From a checkpoint of a small mixture-of-experts model trained on Wikipedia: vocabulary 26891, a variant of Adam for the experts.
Below are experts of layer 4 (counted from 0) of a mixture-of-experts language model. Rows are named router (the router's row for the expert), up (a neuron's input weights, with its number) and show model dimensions 192-287. Each number is 50 + 10 x the weight over its row's rms, rounded and kept within 0 to 99.
After each expert's rows: a language model's description of what the expert responds to. This comes from a sample of Wikipedia text that the model never trained on.

# expert 61
router:53 39 41 48 54 54 53 48 63 48 55 65 33 73 59 41 52 61 58 52 58 52 69 64 50 62 50 56 52 50 66 50 71 49 48 54 57 44 45 48 37 53 54 50 58 51 64 69 50 41 55 44 47 46 51 39 51 53 56 58 46 59 55 58 54 46 57 34 58 50 56 62 44 56 49 49 63 65 55 54 61 43 67 47 61 61 61 46 53 42 60 42 49 52 54 41
up0:32 50 62 53 50 58 53 57 61 45 52 52 45 47 53 52 50 37 57 38 44 54 36 40 62 47 35 29 62 51 41 42 65 73 26 45 48 61 78 40 49 61 42 48 43 63 41 60 36 53 32 51 39 43 55 52 58 57 57 43 55 48 57 46 30 29 48 55 33 55 64 42 39 42 51 47 49 47 65 58 58 21 36 53 60 42 54 60 50 56 36 50 56 53 48 60
up1:50 45 52 49 44 48 54 39 57 53 44 47 47 53 43 54 56 53 38 49 41 59 35 50 53 70 45 52 60 59 50 58 43 34 45 59 53 41 56 51 52 35 39 62 38 46 33 65 50 55 43 53 53 60 51 48 50 50 54 68 51 53 42 33 47 33 57 59 51 59 55 67 59 41 48 60 31 57 58 53 49 56 32 33 52 56 69 51 38 49 49 58 52 59 42 59
up2:49 45 48 27 25 47 58 44 62 53 44 48 38 56 43 34 73 62 44 54 52 61 65 50 60 64 41 39 55 53 44 38 60 61 46 57 49 33 59 56 48 44 45 46 46 49 37 56 38 54 42 40 52 48 42 42 39 53 60 61 51 36 57 55 42 42 52 66 56 61 60 56 68 47 48 43 54 54 53 49 54 55 42 51 64 59 56 68 53 39 38 51 32 62 53 62
up3:37 40 57 42 59 57 60 43 69 64 37 70 41 55 48 52 49 53 47 56 52 57 43 67 57 71 34 61 62 50 53 48 59 60 39 44 35 45 64 39 42 57 70 58 56 68 42 37 50 47 49 47 44 54 62 53 43 46 62 41 47 52 41 63 71 43 53 38 53 48 46 54 50 54 41 48 46 47 48 67 50 50 58 54 46 50 61 53 49 50 39 39 56 47 49 39
Description: Number parts after a decimal point, comma or colon, such as 1,140 kg, 486.572, 10:00, plus spelled-out counts like five and million.

# expert 60
router:53 40 56 48 45 48 70 46 50 30 49 61 35 55 47 37 58 47 60 59 50 60 66 53 57 65 44 51 45 59 59 40 57 58 38 54 37 48 50 54 31 36 54 44 59 47 53 74 47 61 60 52 41 58 39 52 49 72 77 58 45 43 53 49 55 45 62 47 57 51 53 70 44 38 52 64 54 69 67 59 56 40 55 47 55 70 35 41 60 38 57 38 47 52 41 43
up0:34 55 41 57 72 60 53 51 51 34 50 52 48 54 57 63 50 41 62 27 49 23 56 51 35 53 59 43 63 48 44 38 44 60 44 29 28 48 40 50 39 51 53 57 63 39 54 58 44 36 61 56 24 43 46 55 48 44 54 43 53 48 63 54 55 52 43 47 38 72 57 61 47 47 43 29 57 58 37 49 39 50 43 53 29 48 49 35 44 46 53 36 83 57 50 55
up1:62 42 43 45 67 54 59 43 35 42 29 60 43 46 37 38 54 52 71 50 52 50 55 43 31 77 52 52 55 49 47 31 61 36 50 57 47 55 55 63 27 45 56 59 46 53 43 42 29 50 43 51 47 54 68 27 63 59 57 64 56 44 64 55 48 47 43 48 51 52 46 41 70 49 56 51 54 53 63 56 46 68 53 39 42 54 50 54 37 53 55 55 46 48 27 47
up2:58 53 49 36 35 38 57 63 45 42 47 63 33 53 41 30 67 64 64 42 49 68 51 56 41 43 61 43 47 41 45 59 49 44 60 54 43 42 63 43 49 56 54 38 62 59 56 56 45 54 53 55 29 56 56 71 51 59 39 62 51 55 59 35 56 64 60 40 42 42 48 62 13 45 54 59 55 69 66 53 46 50 52 67 47 40 49 51 50 41 52 46 56 58 52 59
up3:36 45 52 42 51 46 35 58 59 52 56 68 54 51 78 44 50 64 50 40 59 40 52 52 32 39 46 48 62 65 57 51 51 36 45 47 52 52 53 48 43 66 53 51 68 63 56 53 51 46 53 56 61 42 56 56 55 48 49 53 54 61 47 42 54 44 49 51 52 46 47 52 64 54 56 46 49 31 79 70 53 60 62 53 39 43 58 46 57 38 52 56 55 60 28 42
Description: Line breaks and sentence ends in lists, tables and wrapped text, before items beginning with a hyphen, pipe or dash.

# expert 4
router:61 50 58 48 52 47 61 48 61 48 46 58 52 62 48 48 54 66 59 57 57 48 45 61 54 29 45 65 59 43 52 50 56 56 57 35 44 47 72 37 45 60 41 45 67 61 53 39 53 37 46 54 26 48 55 56 56 49 65 43 75 54 42 42 47 71 87 49 64 36 44 43 46 56 52 49 46 41 50 47 55 44 43 53 60 56 61 55 53 35 42 54 41 58 52 40
up0:59 56 39 59 38 57 46 60 71 45 68 44 46 52 49 47 38 48 55 37 52 49 48 48 52 45 53 36 51 49 58 55 42 44 48 44 50 63 28 46 50 35 55 31 41 57 57 47 58 51 52 58 36 50 46 67 50 68 55 55 32 63 68 45 47 29 37 45 55 55 39 52 50 53 63 54 53 44 45 37 46 42 39 29 49 64 51 62 63 41 73 41 35 63 53 70
up1:53 49 46 38 65 52 43 51 44 41 53 35 56 53 56 42 33 49 63 67 38 45 53 22 52 48 54 66 56 46 64 40 67 63 57 62 45 52 49 55 46 47 57 47 40 51 33 52 65 59 56 52 61 63 41 51 61 44 54 58 62 64 27 45 54 37 46 48 40 45 45 65 51 57 56 75 65 43 52 26 47 49 44 32 56 55 55 48 47 32 52 62 65 57 47 38
up2:34 39 53 46 54 75 49 41 51 36 45 56 50 26 27 23 45 35 56 53 41 38 44 75 61 53 53 63 46 22 36 50 46 71 43 63 34 54 67 73 46 44 37 50 52 54 59 52 50 52 44 47 37 43 38 45 53 48 52 61 49 54 41 70 52 54 60 37 45 53 62 61 49 55 46 59 44 50 53 46 41 50 69 55 39 61 46 42 48 45 50 45 34 55 64 52
up3:47 46 41 55 49 66 63 53 59 32 57 60 51 59 61 36 25 61 57 38 33 58 49 44 45 45 42 56 57 47 54 78 65 45 35 35 52 48 59 67 41 57 73 62 59 47 46 66 45 55 45 24 53 31 51 51 47 43 65 47 47 37 48 70 48 53 49 52 50 54 52 66 39 54 62 54 39 58 65 47 53 37 64 36 36 50 44 51 43 45 51 49 61 56 70 52
Description: Single capital letters (often S, E, U) starting a word after a table pipe, hyphen, parenthesis or line break, such as Sample, Seats, (Wiley.

# expert 7
router:53 45 41 43 46 43 51 34 57 51 51 70 34 58 54 42 42 49 57 55 44 61 53 71 42 69 50 46 43 33 56 56 71 49 64 59 48 50 51 46 46 45 47 41 62 59 58 60 57 62 53 55 51 49 47 68 56 66 57 57 52 40 38 46 54 55 59 43 51 49 50 56 46 56 47 41 57 64 65 61 47 35 68 49 42 48 50 41 48 42 53 58 52 56 42 50
up0:66 48 47 75 59 67 62 57 75 55 50 39 46 45 34 54 49 59 45 38 48 48 53 40 39 55 41 55 53 50 40 55 51 61 45 26 45 43 47 55 42 41 57 66 29 34 46 43 49 51 49 47 53 66 60 47 44 48 52 36 52 61 55 40 46 52 60 50 59 42 63 48 30 52 55 44 43 43 49 65 47 55 51 62 57 62 45 48 57 42 41 56 53 62 49 41
up1:53 53 44 50 50 51 55 52 51 45 55 37 30 41 31 57 52 59 62 31 45 48 52 43 38 34 71 43 53 53 35 66 48 62 40 61 55 38 56 40 47 42 42 41 44 53 54 25 52 50 76 46 51 57 45 50 71 54 50 47 65 63 53 33 33 53 54 31 72 46 38 52 41 50 55 55 52 39 62 60 60 43 53 39 41 59 55 53 60 57 33 46 44 40 49 58
up2:33 56 39 29 44 43 46 48 48 58 42 44 45 59 49 49 51 50 50 64 73 38 50 54 42 38 43 45 58 62 64 26 50 48 18 54 43 55 40 51 57 50 66 71 51 43 64 49 38 50 40 51 45 46 52 51 48 56 47 53 53 62 41 52 63 58 48 43 28 55 54 45 53 35 36 47 41 61 40 66 46 49 49 62 52 32 53 51 57 45 69 55 63 54 32 58
up3:50 43 67 53 38 48 55 51 31 57 66 69 60 39 54 32 44 32 73 54 62 53 54 59 46 26 72 60 47 57 59 64 60 48 30 65 44 54 61 44 55 51 48 54 57 39 42 61 46 70 52 54 52 46 44 46 45 52 65 67 49 50 54 58 54 55 48 52 48 59 33 48 41 57 53 71 55 56 67 48 41 45 62 52 24 38 55 45 52 50 62 52 45 56 55 42
Description: Numbers and labels inside table cells and infobox fields, such as track times 4:52, scores 22–0, and positions DF, MF, FW.

# expert 16
router:43 58 35 58 41 52 77 52 45 56 52 63 51 68 54 40 55 45 69 51 44 46 62 59 49 69 69 72 53 38 52 55 66 53 57 53 45 45 58 33 12 48 46 47 61 50 48 55 57 47 50 47 25 56 52 41 65 57 55 61 58 61 64 63 47 46 57 45 61 43 51 65 29 60 42 44 60 49 53 58 42 55 46 50 55 66 54 44 44 31 62 43 63 59 49 53
up0:60 44 54 35 57 51 67 44 41 37 45 56 49 51 63 48 54 60 48 60 71 58 47 49 44 54 35 38 45 58 51 38 51 49 40 27 42 58 35 58 47 47 53 56 69 53 52 71 39 31 38 48 41 53 51 49 42 36 49 43 62 43 31 42 71 56 49 39 56 39 53 43 50 53 56 48 61 67 54 47 58 59 46 63 48 82 46 57 50 47 59 37 52 48 41 42
up1:55 39 38 45 46 46 42 57 51 56 57 49 52 36 33 59 38 46 66 49 51 59 52 37 45 66 64 24 47 50 29 34 42 40 53 46 63 64 54 30 39 42 27 40 51 87 51 66 66 41 66 36 36 54 43 33 41 51 52 49 50 52 53 64 46 46 50 56 44 50 61 27 70 35 51 54 46 62 58 39 65 34 35 49 41 47 67 62 52 46 41 48 47 54 38 57
up2:52 56 64 45 29 52 48 44 58 49 39 46 64 51 50 46 41 79 50 42 62 75 53 44 30 50 56 42 49 46 54 45 54 47 29 40 57 71 47 35 51 56 48 53 56 53 67 64 55 49 52 52 56 44 69 56 50 46 52 44 46 51 33 68 61 77 57 25 44 57 46 65 44 54 53 68 51 65 59 48 58 47 35 63 52 46 75 48 51 50 48 47 52 41 41 56
up3:68 50 43 42 49 57 51 48 43 43 40 50 28 49 48 30 44 65 44 48 42 56 52 69 79 35 31 44 56 51 53 51 40 58 66 55 46 56 54 36 66 50 72 62 50 48 36 41 63 43 44 42 60 51 49 60 53 49 49 49 55 49 44 63 49 68 55 58 31 82 63 53 54 51 54 77 48 68 55 46 37 35 40 36 66 61 52 36 50 60 49 32 56 48 36 69
Description: Past participles, adverbs, adjectives and linking words ending a clause in narrative prose, such as characterized, later, but, while, because.

# expert 27
router:49 46 50 31 35 56 48 45 63 37 56 71 30 61 40 31 61 56 57 76 59 42 48 47 45 50 50 34 57 58 62 47 56 52 50 49 42 41 59 54 43 65 50 48 60 35 55 69 55 48 55 43 27 50 47 54 62 55 71 52 51 40 52 47 44 51 62 41 58 44 58 55 39 54 52 53 57 66 70 44 55 36 45 66 52 45 50 62 44 42 56 60 38 48 50 54
up0:40 55 60 58 46 56 51 56 52 35 64 52 44 70 55 42 63 56 38 69 66 48 60 51 39 43 63 52 40 47 70 40 54 52 48 47 45 60 35 51 48 49 41 36 42 48 28 66 49 36 54 29 61 56 62 56 47 33 51 52 51 32 57 60 49 66 47 37 43 45 35 58 50 63 46 45 66 70 50 60 52 58 55 48 62 60 40 43 38 49 49 52 49 66 61 53
up1:45 44 47 62 50 73 60 71 47 50 41 45 52 55 38 42 57 53 57 69 48 55 65 70 53 57 43 52 39 52 41 59 52 44 61 54 34 63 57 58 42 46 48 53 46 40 52 51 66 47 51 35 34 41 45 54 32 45 62 62 38 54 35 58 50 58 52 51 62 42 57 49 68 50 47 45 72 61 48 59 54 49 45 57 52 63 63 38 37 61 47 49 51 43 22 60
up2:45 42 40 50 33 40 53 53 51 48 28 67 32 54 62 59 47 65 47 47 68 58 49 58 59 58 75 40 55 47 46 40 59 59 49 53 48 46 57 39 49 53 66 65 56 60 54 43 58 51 44 38 39 42 36 47 40 76 52 65 58 46 51 35 44 45 58 75 40 65 64 56 41 53 51 44 58 72 56 57 42 78 32 61 41 57 61 54 51 39 65 39 31 49 51 48
up3:53 45 37 41 70 58 47 44 54 49 60 57 49 44 37 38 37 48 53 34 42 48 39 55 33 54 52 56 44 43 56 44 51 52 60 35 51 58 47 46 47 47 50 36 54 41 58 56 68 29 49 59 61 63 40 55 53 47 74 65 54 54 58 43 54 46 50 52 36 50 51 56 50 51 48 51 49 36 57 41 48 38 64 61 46 51 47 23 56 49 46 42 59 52 53 43
Description: Pipes, line breaks, semicolons and decimal points inside numeric tables and lists, e.g. weather-box values, track listings, episode tables.

# expert 17
router:51 37 54 39 42 58 66 44 59 29 58 62 40 68 45 46 41 56 50 45 58 55 66 52 51 60 41 50 55 50 69 49 62 45 51 51 49 51 64 46 38 51 43 42 59 55 65 72 50 66 55 59 39 54 49 38 53 68 64 54 54 42 48 62 54 43 63 48 59 42 56 71 29 58 47 48 49 64 51 53 48 45 57 51 57 63 51 38 59 45 69 35 35 47 38 38
up0:55 36 56 58 40 49 34 61 69 48 38 40 49 45 48 51 34 56 37 42 43 58 50 57 60 52 33 47 40 25 67 59 48 45 33 60 47 57 41 56 57 50 55 63 38 44 52 56 30 47 61 43 45 50 61 33 70 42 55 65 64 69 44 45 51 57 44 66 55 46 49 52 57 43 45 43 45 40 42 30 45 39 64 64 49 62 58 48 38 42 49 45 42 46 56 52
up1:50 52 49 46 53 35 48 35 43 54 51 46 47 63 33 42 56 45 64 52 57 53 51 58 50 61 44 56 39 43 50 36 41 49 39 53 49 58 50 45 46 53 36 69 43 56 42 48 45 56 54 51 52 62 54 65 46 62 52 53 52 47 45 44 50 49 51 53 47 61 55 38 47 48 45 33 55 33 64 54 47 43 38 50 39 61 67 62 53 44 61 67 53 62 71 40
up2:53 35 70 42 37 42 62 35 50 53 40 78 54 57 47 47 43 46 42 73 52 51 65 47 45 47 60 57 52 28 49 55 55 56 55 43 70 65 35 41 55 38 52 38 42 35 50 57 43 65 46 45 56 42 38 59 56 24 45 56 51 57 61 60 42 49 62 40 35 60 46 53 67 47 35 69 50 43 59 79 48 26 43 48 39 32 47 60 58 47 45 63 52 56 52 38
up3:60 59 53 54 32 45 56 44 78 52 50 53 48 32 49 44 49 36 40 63 55 55 43 58 55 58 52 43 49 36 52 59 58 54 45 52 69 52 38 56 57 56 53 38 31 29 30 56 61 57 53 44 58 46 40 56 44 41 60 46 51 75 61 61 63 50 70 59 43 69 42 58 65 51 55 52 33 58 57 62 69 34 49 37 51 54 48 40 56 42 49 57 46 60 52 62
Description: Paragraph breaks and newlines before wiki headings, table rows and lists, plus markup like ==See also==, List of, Preceded by.

# expert 43
router:48 53 54 50 58 64 64 40 44 41 61 71 58 52 49 52 59 53 52 66 65 47 45 60 61 78 55 64 36 32 51 55 68 36 46 55 29 44 53 46 25 47 36 53 55 57 48 59 49 60 52 54 35 55 50 46 44 52 53 41 69 52 62 48 52 51 62 43 43 59 42 56 39 47 38 54 54 40 50 53 48 40 37 63 46 49 38 62 39 33 47 53 52 65 50 60
up0:76 41 54 53 47 48 57 65 53 31 29 57 45 42 50 44 61 49 26 47 67 41 45 32 28 68 43 57 45 41 52 46 43 62 51 55 52 71 46 48 56 51 58 60 38 57 61 59 43 49 47 52 62 36 49 43 56 41 57 44 61 48 58 45 38 56 60 57 39 32 45 44 43 57 60 58 41 46 53 57 39 48 48 56 49 65 36 53 56 41 46 48 50 52 52 61
up1:42 66 58 46 45 62 38 55 44 45 49 45 55 56 36 50 60 53 47 49 40 60 55 46 58 47 50 54 47 47 52 38 43 44 57 50 66 36 46 40 48 43 54 33 83 51 67 44 42 48 58 25 46 45 54 61 49 45 47 46 56 66 36 41 48 56 49 41 48 60 70 63 31 59 48 61 50 50 41 34 32 27 51 53 53 57 48 46 31 55 55 60 41 42 40 48
up2:48 22 62 53 60 46 47 68 72 54 54 50 52 56 42 55 37 75 47 39 43 65 41 51 78 72 40 70 37 46 56 36 51 69 57 45 28 47 52 62 36 49 49 38 49 54 43 72 55 39 58 45 34 44 53 61 51 52 57 37 61 60 49 51 47 39 41 66 61 58 60 52 71 40 60 47 51 72 73 65 39 47 56 50 46 62 54 58 52 37 49 63 68 54 54 46
up3:41 58 54 53 47 36 57 27 57 70 34 60 33 57 46 54 44 43 60 57 57 38 42 51 64 35 35 41 41 40 36 71 39 51 44 60 49 56 56 56 55 48 43 59 71 69 46 53 59 45 52 40 42 62 54 52 55 48 44 48 45 41 60 64 44 52 55 15 55 52 46 41 59 41 47 42 43 53 54 30 52 43 68 61 41 49 54 51 30 72 44 44 49 49 51 37
Description: Common nouns after a possessive or article, such as success, process, contract, decision, plus signed goal differences in league tables.

# expert 48
router:46 24 43 46 54 65 62 36 59 35 55 54 46 44 45 36 44 55 60 51 50 44 49 41 53 64 53 43 57 52 47 38 57 33 60 48 48 62 44 49 42 51 52 42 52 39 65 56 46 70 63 53 42 61 43 39 65 72 54 41 58 46 45 52 48 62 57 36 44 46 57 51 38 46 57 42 61 56 49 37 44 36 58 52 57 58 58 44 56 38 82 47 49 45 50 49
up0:60 59 53 50 44 48 68 53 52 41 39 52 41 44 53 48 60 53 50 39 51 60 60 58 54 57 72 71 49 54 40 58 37 42 51 43 56 44 66 45 45 53 59 61 64 49 46 70 53 46 37 44 45 37 58 49 42 47 53 59 61 50 53 67 40 64 65 30 35 42 55 54 48 41 41 62 49 51 46 54 51 35 42 44 47 37 54 39 36 60 36 59 53 39 49 44
up1:45 73 34 45 51 55 67 52 66 64 41 51 42 59 47 42 43 49 58 56 45 51 44 51 47 43 48 45 50 45 58 44 52 43 44 46 53 58 50 50 40 49 66 50 56 28 41 39 71 42 44 46 51 50 45 62 35 37 40 38 57 63 48 41 41 52 57 38 43 36 45 46 50 36 54 43 46 64 49 51 50 46 45 41 51 42 55 59 53 50 51 49 51 60 57 60
up2:62 53 53 49 43 44 59 47 43 38 60 55 40 49 36 48 65 80 62 48 52 51 44 56 62 53 39 57 53 43 40 38 49 57 40 56 40 64 57 44 45 54 41 37 54 45 57 49 54 19 50 56 48 51 54 66 54 68 74 59 57 32 51 48 58 50 43 56 30 67 48 41 54 56 49 54 45 45 54 59 52 46 45 59 41 39 47 38 49 53 58 65 41 41 38 66
up3:50 77 48 64 62 34 59 43 38 65 63 52 48 51 40 44 68 53 51 58 62 48 43 39 42 59 46 40 45 52 63 55 52 42 43 52 35 45 59 41 46 50 62 59 45 41 54 52 39 39 44 48 37 51 66 47 47 49 47 58 60 66 53 49 55 50 44 37 59 61 47 43 49 47 59 40 45 77 48 59 56 57 46 56 45 57 48 66 49 64 46 55 38 73 65 66
Description: Numeric cells in sports standings and stats tables, e.g. wins, draws, goals, plus years and counts in data tables.

# expert 22
router:36 50 53 50 56 48 66 48 43 58 56 52 49 63 59 44 52 63 60 58 70 50 44 47 46 72 42 59 50 39 60 47 70 38 49 53 42 52 65 59 30 41 57 40 56 42 56 59 52 59 55 51 31 46 52 52 46 57 52 45 76 50 50 50 56 58 71 57 51 61 62 50 53 63 47 55 50 48 42 50 64 44 59 46 33 44 45 46 55 18 52 52 62 69 53 50
up0:62 47 54 56 43 50 50 59 62 59 31 53 38 56 45 58 57 49 55 49 59 66 65 56 37 37 62 50 54 67 61 46 50 37 40 37 47 54 59 58 38 40 36 30 54 35 62 45 58 47 34 63 42 56 56 53 47 54 56 74 35 56 62 51 38 47 51 40 51 45 51 32 55 52 53 38 53 53 48 46 40 52 58 52 67 51 56 36 32 40 58 39 57 56 53 48
up1:57 45 57 41 37 36 66 47 65 54 52 62 49 48 39 42 49 46 59 42 48 54 56 44 49 51 51 49 48 58 53 60 59 45 55 45 69 40 43 47 54 59 65 60 54 53 35 47 70 47 61 54 51 41 62 50 54 49 50 50 65 67 49 57 63 45 48 60 43 54 55 62 51 36 39 31 66 64 57 37 47 25 66 41 57 57 39 59 52 52 53 61 41 39 36 55
up2:54 50 55 48 31 48 46 51 57 46 45 64 36 51 35 45 29 50 53 44 53 46 46 45 46 68 62 54 41 48 64 50 45 34 41 44 52 57 59 38 49 37 52 41 42 41 60 61 57 59 51 49 59 45 50 68 54 56 48 41 51 36 51 50 51 48 38 30 48 56 45 44 56 61 50 36 49 66 59 42 57 41 51 55 59 55 54 52 45 42 46 46 51 67 55 56
up3:50 37 45 51 51 58 47 48 43 43 24 48 60 46 61 38 53 35 34 54 49 49 60 48 19 45 42 31 44 51 43 43 54 47 58 70 40 34 43 48 36 36 47 59 38 41 63 55 53 48 40 59 47 45 49 55 39 59 56 47 48 47 35 47 18 61 63 44 43 37 62 57 48 43 49 42 60 47 43 51 62 61 50 55 37 34 64 42 25 63 40 44 50 46 38 39
Description: Lowercase syllables inside longer words, often before suffixes like -ation or -able, such as inex-or-able, acc-ol-ade, pert-urb-ation.

# expert 63
router:56 42 51 44 53 54 62 40 53 41 56 62 27 63 50 42 50 69 61 68 65 44 46 46 47 53 50 45 49 45 53 41 77 43 51 57 32 59 40 36 42 51 51 51 51 56 71 54 58 54 50 60 39 54 45 43 55 56 63 46 61 54 53 47 41 61 62 49 51 65 54 44 50 53 54 42 67 54 52 53 49 55 49 69 47 56 49 42 50 20 57 43 46 74 51 52
up0:47 56 67 54 54 44 35 47 62 49 48 67 48 35 57 49 56 52 61 43 36 38 33 71 43 48 66 46 53 52 59 55 58 45 56 52 54 58 44 65 62 48 44 52 53 49 30 55 57 40 67 62 50 39 50 56 57 62 42 25 56 52 53 52 50 61 50 35 31 33 46 81 59 39 45 53 35 58 52 54 62 39 61 52 43 55 58 57 42 50 49 55 47 54 72 55
up1:49 46 36 47 37 73 60 69 56 49 40 55 54 48 45 54 69 59 65 37 52 49 46 63 50 35 53 61 31 45 46 53 65 50 62 43 60 41 46 42 47 41 31 57 35 26 55 62 50 63 22 49 47 46 75 60 44 44 66 45 48 50 49 56 47 34 46 44 41 37 45 54 61 49 69 47 45 34 59 42 52 51 62 56 31 41 64 44 41 56 61 70 56 58 55 59
up2:43 48 65 70 41 59 61 64 51 30 52 45 55 43 51 42 58 34 45 65 44 70 48 52 49 64 40 51 57 47 63 49 41 57 34 50 69 46 49 48 37 60 34 66 48 53 67 67 32 57 45 43 54 63 21 46 50 44 53 55 63 54 50 41 39 59 54 51 52 53 39 43 45 50 42 56 44 39 60 46 47 55 49 46 34 34 46 70 61 50 53 46 46 66 37 56
up3:55 54 59 45 48 48 49 61 49 72 43 54 44 52 34 49 46 59 51 60 44 46 57 58 51 39 49 53 47 44 58 44 50 78 60 45 62 43 59 48 40 50 48 52 40 41 52 53 69 42 40 46 47 59 48 59 55 52 44 64 57 67 60 45 61 39 43 42 49 25 35 48 58 37 46 37 50 14 47 53 32 62 45 55 38 44 51 65 57 36 50 57 66 62 46 54
Description: Suffixes and nouns in biology and chemistry, e.g. -ide, -ic, -idae, cell, body, pectoral, and words like water, blood, receptor.

# expert 29
router:37 46 50 36 43 43 59 45 45 33 60 61 33 61 39 37 61 54 58 57 72 45 45 57 55 62 36 42 65 49 58 50 49 48 44 44 49 59 50 53 41 62 69 34 55 44 55 66 39 51 72 48 31 45 64 37 66 45 55 54 59 57 47 44 58 55 52 40 59 50 44 76 61 38 38 57 57 52 58 39 39 43 57 51 51 53 55 52 48 55 53 53 40 55 53 55
up0:45 40 35 49 36 59 42 40 52 45 55 51 40 44 47 44 45 56 51 70 37 35 43 45 37 46 50 50 57 60 37 36 56 38 46 55 40 55 48 47 43 44 55 54 48 51 46 35 43 42 61 62 54 35 57 50 66 59 63 41 52 70 49 43 30 47 40 49 41 46 52 53 51 54 35 46 62 48 43 50 57 37 47 55 39 41 66 26 46 36 40 61 51 29 68 49
up1:38 45 31 44 52 41 48 52 52 37 50 47 58 40 41 42 62 56 47 48 51 38 47 59 57 51 51 53 42 45 38 49 53 62 43 56 62 41 33 47 50 48 51 52 44 46 50 63 39 65 55 62 31 45 31 62 44 64 42 40 57 30 51 62 32 61 50 33 46 50 59 50 67 51 67 54 68 43 52 59 42 33 51 45 37 72 53 63 56 58 53 72 69 39 49 47
up2:55 49 36 53 46 53 60 48 53 38 53 48 55 40 57 63 47 68 64 36 49 51 49 54 47 51 61 47 43 42 26 52 37 47 64 70 49 60 31 31 49 59 45 57 61 41 46 44 32 46 42 44 52 52 36 47 47 61 66 46 50 37 46 46 47 63 47 55 40 43 36 29 46 57 63 37 62 63 54 73 40 63 43 62 34 64 63 65 27 47 70 60 53 45 63 60
up3:72 56 51 62 48 52 57 31 52 49 35 56 40 62 50 43 58 49 65 32 47 59 47 67 41 47 53 52 76 52 38 50 46 30 43 45 54 43 75 38 49 39 77 45 69 59 63 45 45 47 39 72 67 72 42 42 46 50 44 50 58 33 53 55 35 52 53 59 51 55 40 52 47 48 49 43 48 49 48 47 66 52 43 48 40 50 64 47 49 50 45 40 34 56 50 57
Description: Pipes, dashes, semicolons and newlines in tables and lists, plus month names in dates such as May, July, February.

# expert 5
router:59 56 44 33 36 47 70 60 56 38 56 70 48 61 56 54 66 61 69 55 78 46 49 52 48 46 42 64 47 48 47 43 59 59 43 55 45 49 64 36 46 45 47 41 54 58 53 43 63 44 51 49 16 46 51 61 54 57 75 32 65 57 53 61 49 59 61 48 58 54 36 45 49 55 49 56 55 44 48 42 49 49 35 60 46 50 59 51 50 25 46 45 45 63 54 49
up0:52 39 25 31 41 42 52 49 44 48 39 49 46 80 36 50 37 51 52 45 42 49 55 49 39 64 35 45 52 46 56 44 43 49 56 34 59 41 32 52 44 64 46 44 47 36 38 53 55 81 48 56 63 47 47 62 57 57 52 60 58 26 44 44 65 56 55 51 50 42 53 52 35 64 48 36 51 48 35 55 58 50 66 36 54 50 51 55 46 50 39 52 60 83 67 39
up1:49 36 53 51 45 42 47 49 54 55 56 44 51 48 57 58 48 49 49 66 48 54 37 48 50 52 48 33 54 69 63 38 49 56 54 41 43 56 50 48 24 48 30 40 45 54 54 45 48 56 48 43 56 45 39 60 49 51 52 62 44 25 32 53 21 43 47 39 57 51 54 54 54 61 40 61 40 50 32 44 41 35 41 57 65 78 50 74 50 44 60 44 57 68 54 51
up2:57 48 62 37 60 57 39 63 45 28 41 51 46 35 47 43 25 38 72 36 42 44 56 61 36 62 54 56 42 37 61 49 35 43 53 64 48 43 37 63 53 61 66 45 49 58 47 49 47 55 65 47 56 45 35 37 43 46 62 55 48 24 60 60 44 61 48 66 48 51 49 50 36 58 49 60 50 54 48 36 61 38 48 70 42 61 65 54 40 34 31 26 57 43 54 25
up3:38 48 40 59 63 41 55 37 57 47 48 64 39 44 38 24 53 57 52 36 62 49 62 48 39 61 52 41 44 33 41 58 56 41 54 48 54 62 51 44 56 59 54 48 46 62 60 36 58 43 50 56 33 49 57 39 75 55 44 48 51 51 74 49 52 42 57 46 57 51 56 51 58 73 70 36 57 59 59 62 57 55 41 41 70 47 52 61 60 43 49 48 33 49 38 55
Description: First pieces of split words, mostly lowercase or scientific, often after c/m starts, like mon-otypic, H-em-iptera, bios-imilar; also CJK byte pieces.

# expert 57
router:63 50 40 55 36 31 59 54 69 38 56 58 36 64 39 44 60 68 57 59 56 54 60 52 47 30 41 55 51 47 46 47 55 46 56 51 50 35 62 46 47 45 33 54 59 50 51 56 55 56 61 54 50 54 55 70 55 56 75 42 75 47 45 60 42 76 73 36 57 43 45 49 41 52 48 60 55 49 48 43 51 44 57 60 58 75 85 52 55 35 52 55 49 60 50 47
up0:53 55 53 71 56 59 71 45 37 61 65 62 42 56 57 57 32 44 46 51 56 64 43 52 53 50 45 69 41 44 53 41 57 55 58 50 52 33 59 53 44 71 50 59 52 66 38 62 54 51 29 61 39 50 44 46 58 61 55 47 47 78 47 60 36 62 51 42 54 52 65 43 51 57 53 43 30 57 63 42 61 48 54 61 53 48 56 46 42 46 48 60 55 58 51 44
up1:43 53 49 43 54 56 50 61 48 41 60 49 52 69 59 63 45 56 38 43 67 48 44 38 56 48 45 38 68 48 57 67 67 41 46 61 52 39 43 45 48 40 64 42 50 54 78 52 42 45 52 40 51 55 37 47 50 49 41 45 54 50 49 51 65 55 45 54 50 57 51 42 50 51 38 49 55 65 29 52 48 55 55 68 42 63 31 61 40 38 58 57 59 72 59 46
up2:44 70 58 57 42 44 48 63 52 45 56 75 47 50 46 38 38 50 39 62 47 28 39 54 57 55 58 59 42 34 58 30 54 44 54 47 31 52 37 44 45 38 38 39 79 59 66 46 59 64 45 42 50 49 52 49 52 70 43 49 70 54 58 77 42 55 48 53 44 64 47 64 49 56 56 43 56 51 53 56 43 61 53 55 42 44 47 56 50 28 43 31 50 56 65 62
up3:38 60 54 48 58 54 48 50 42 47 45 58 35 47 64 37 46 58 47 45 57 28 46 44 51 56 45 41 51 37 48 47 50 45 54 45 64 47 67 65 44 45 46 47 53 50 52 57 69 36 42 39 38 59 52 31 59 53 57 50 48 41 55 74 47 55 60 48 59 51 47 54 61 45 45 40 39 42 57 48 67 52 53 48 66 51 60 62 46 38 46 44 36 40 48 58
Description: A lone capital L, R, H, N or T opening a proper name after a pipe, comma or hyphen, e.g. Lalor, Lowestoft, Little, Tallinn.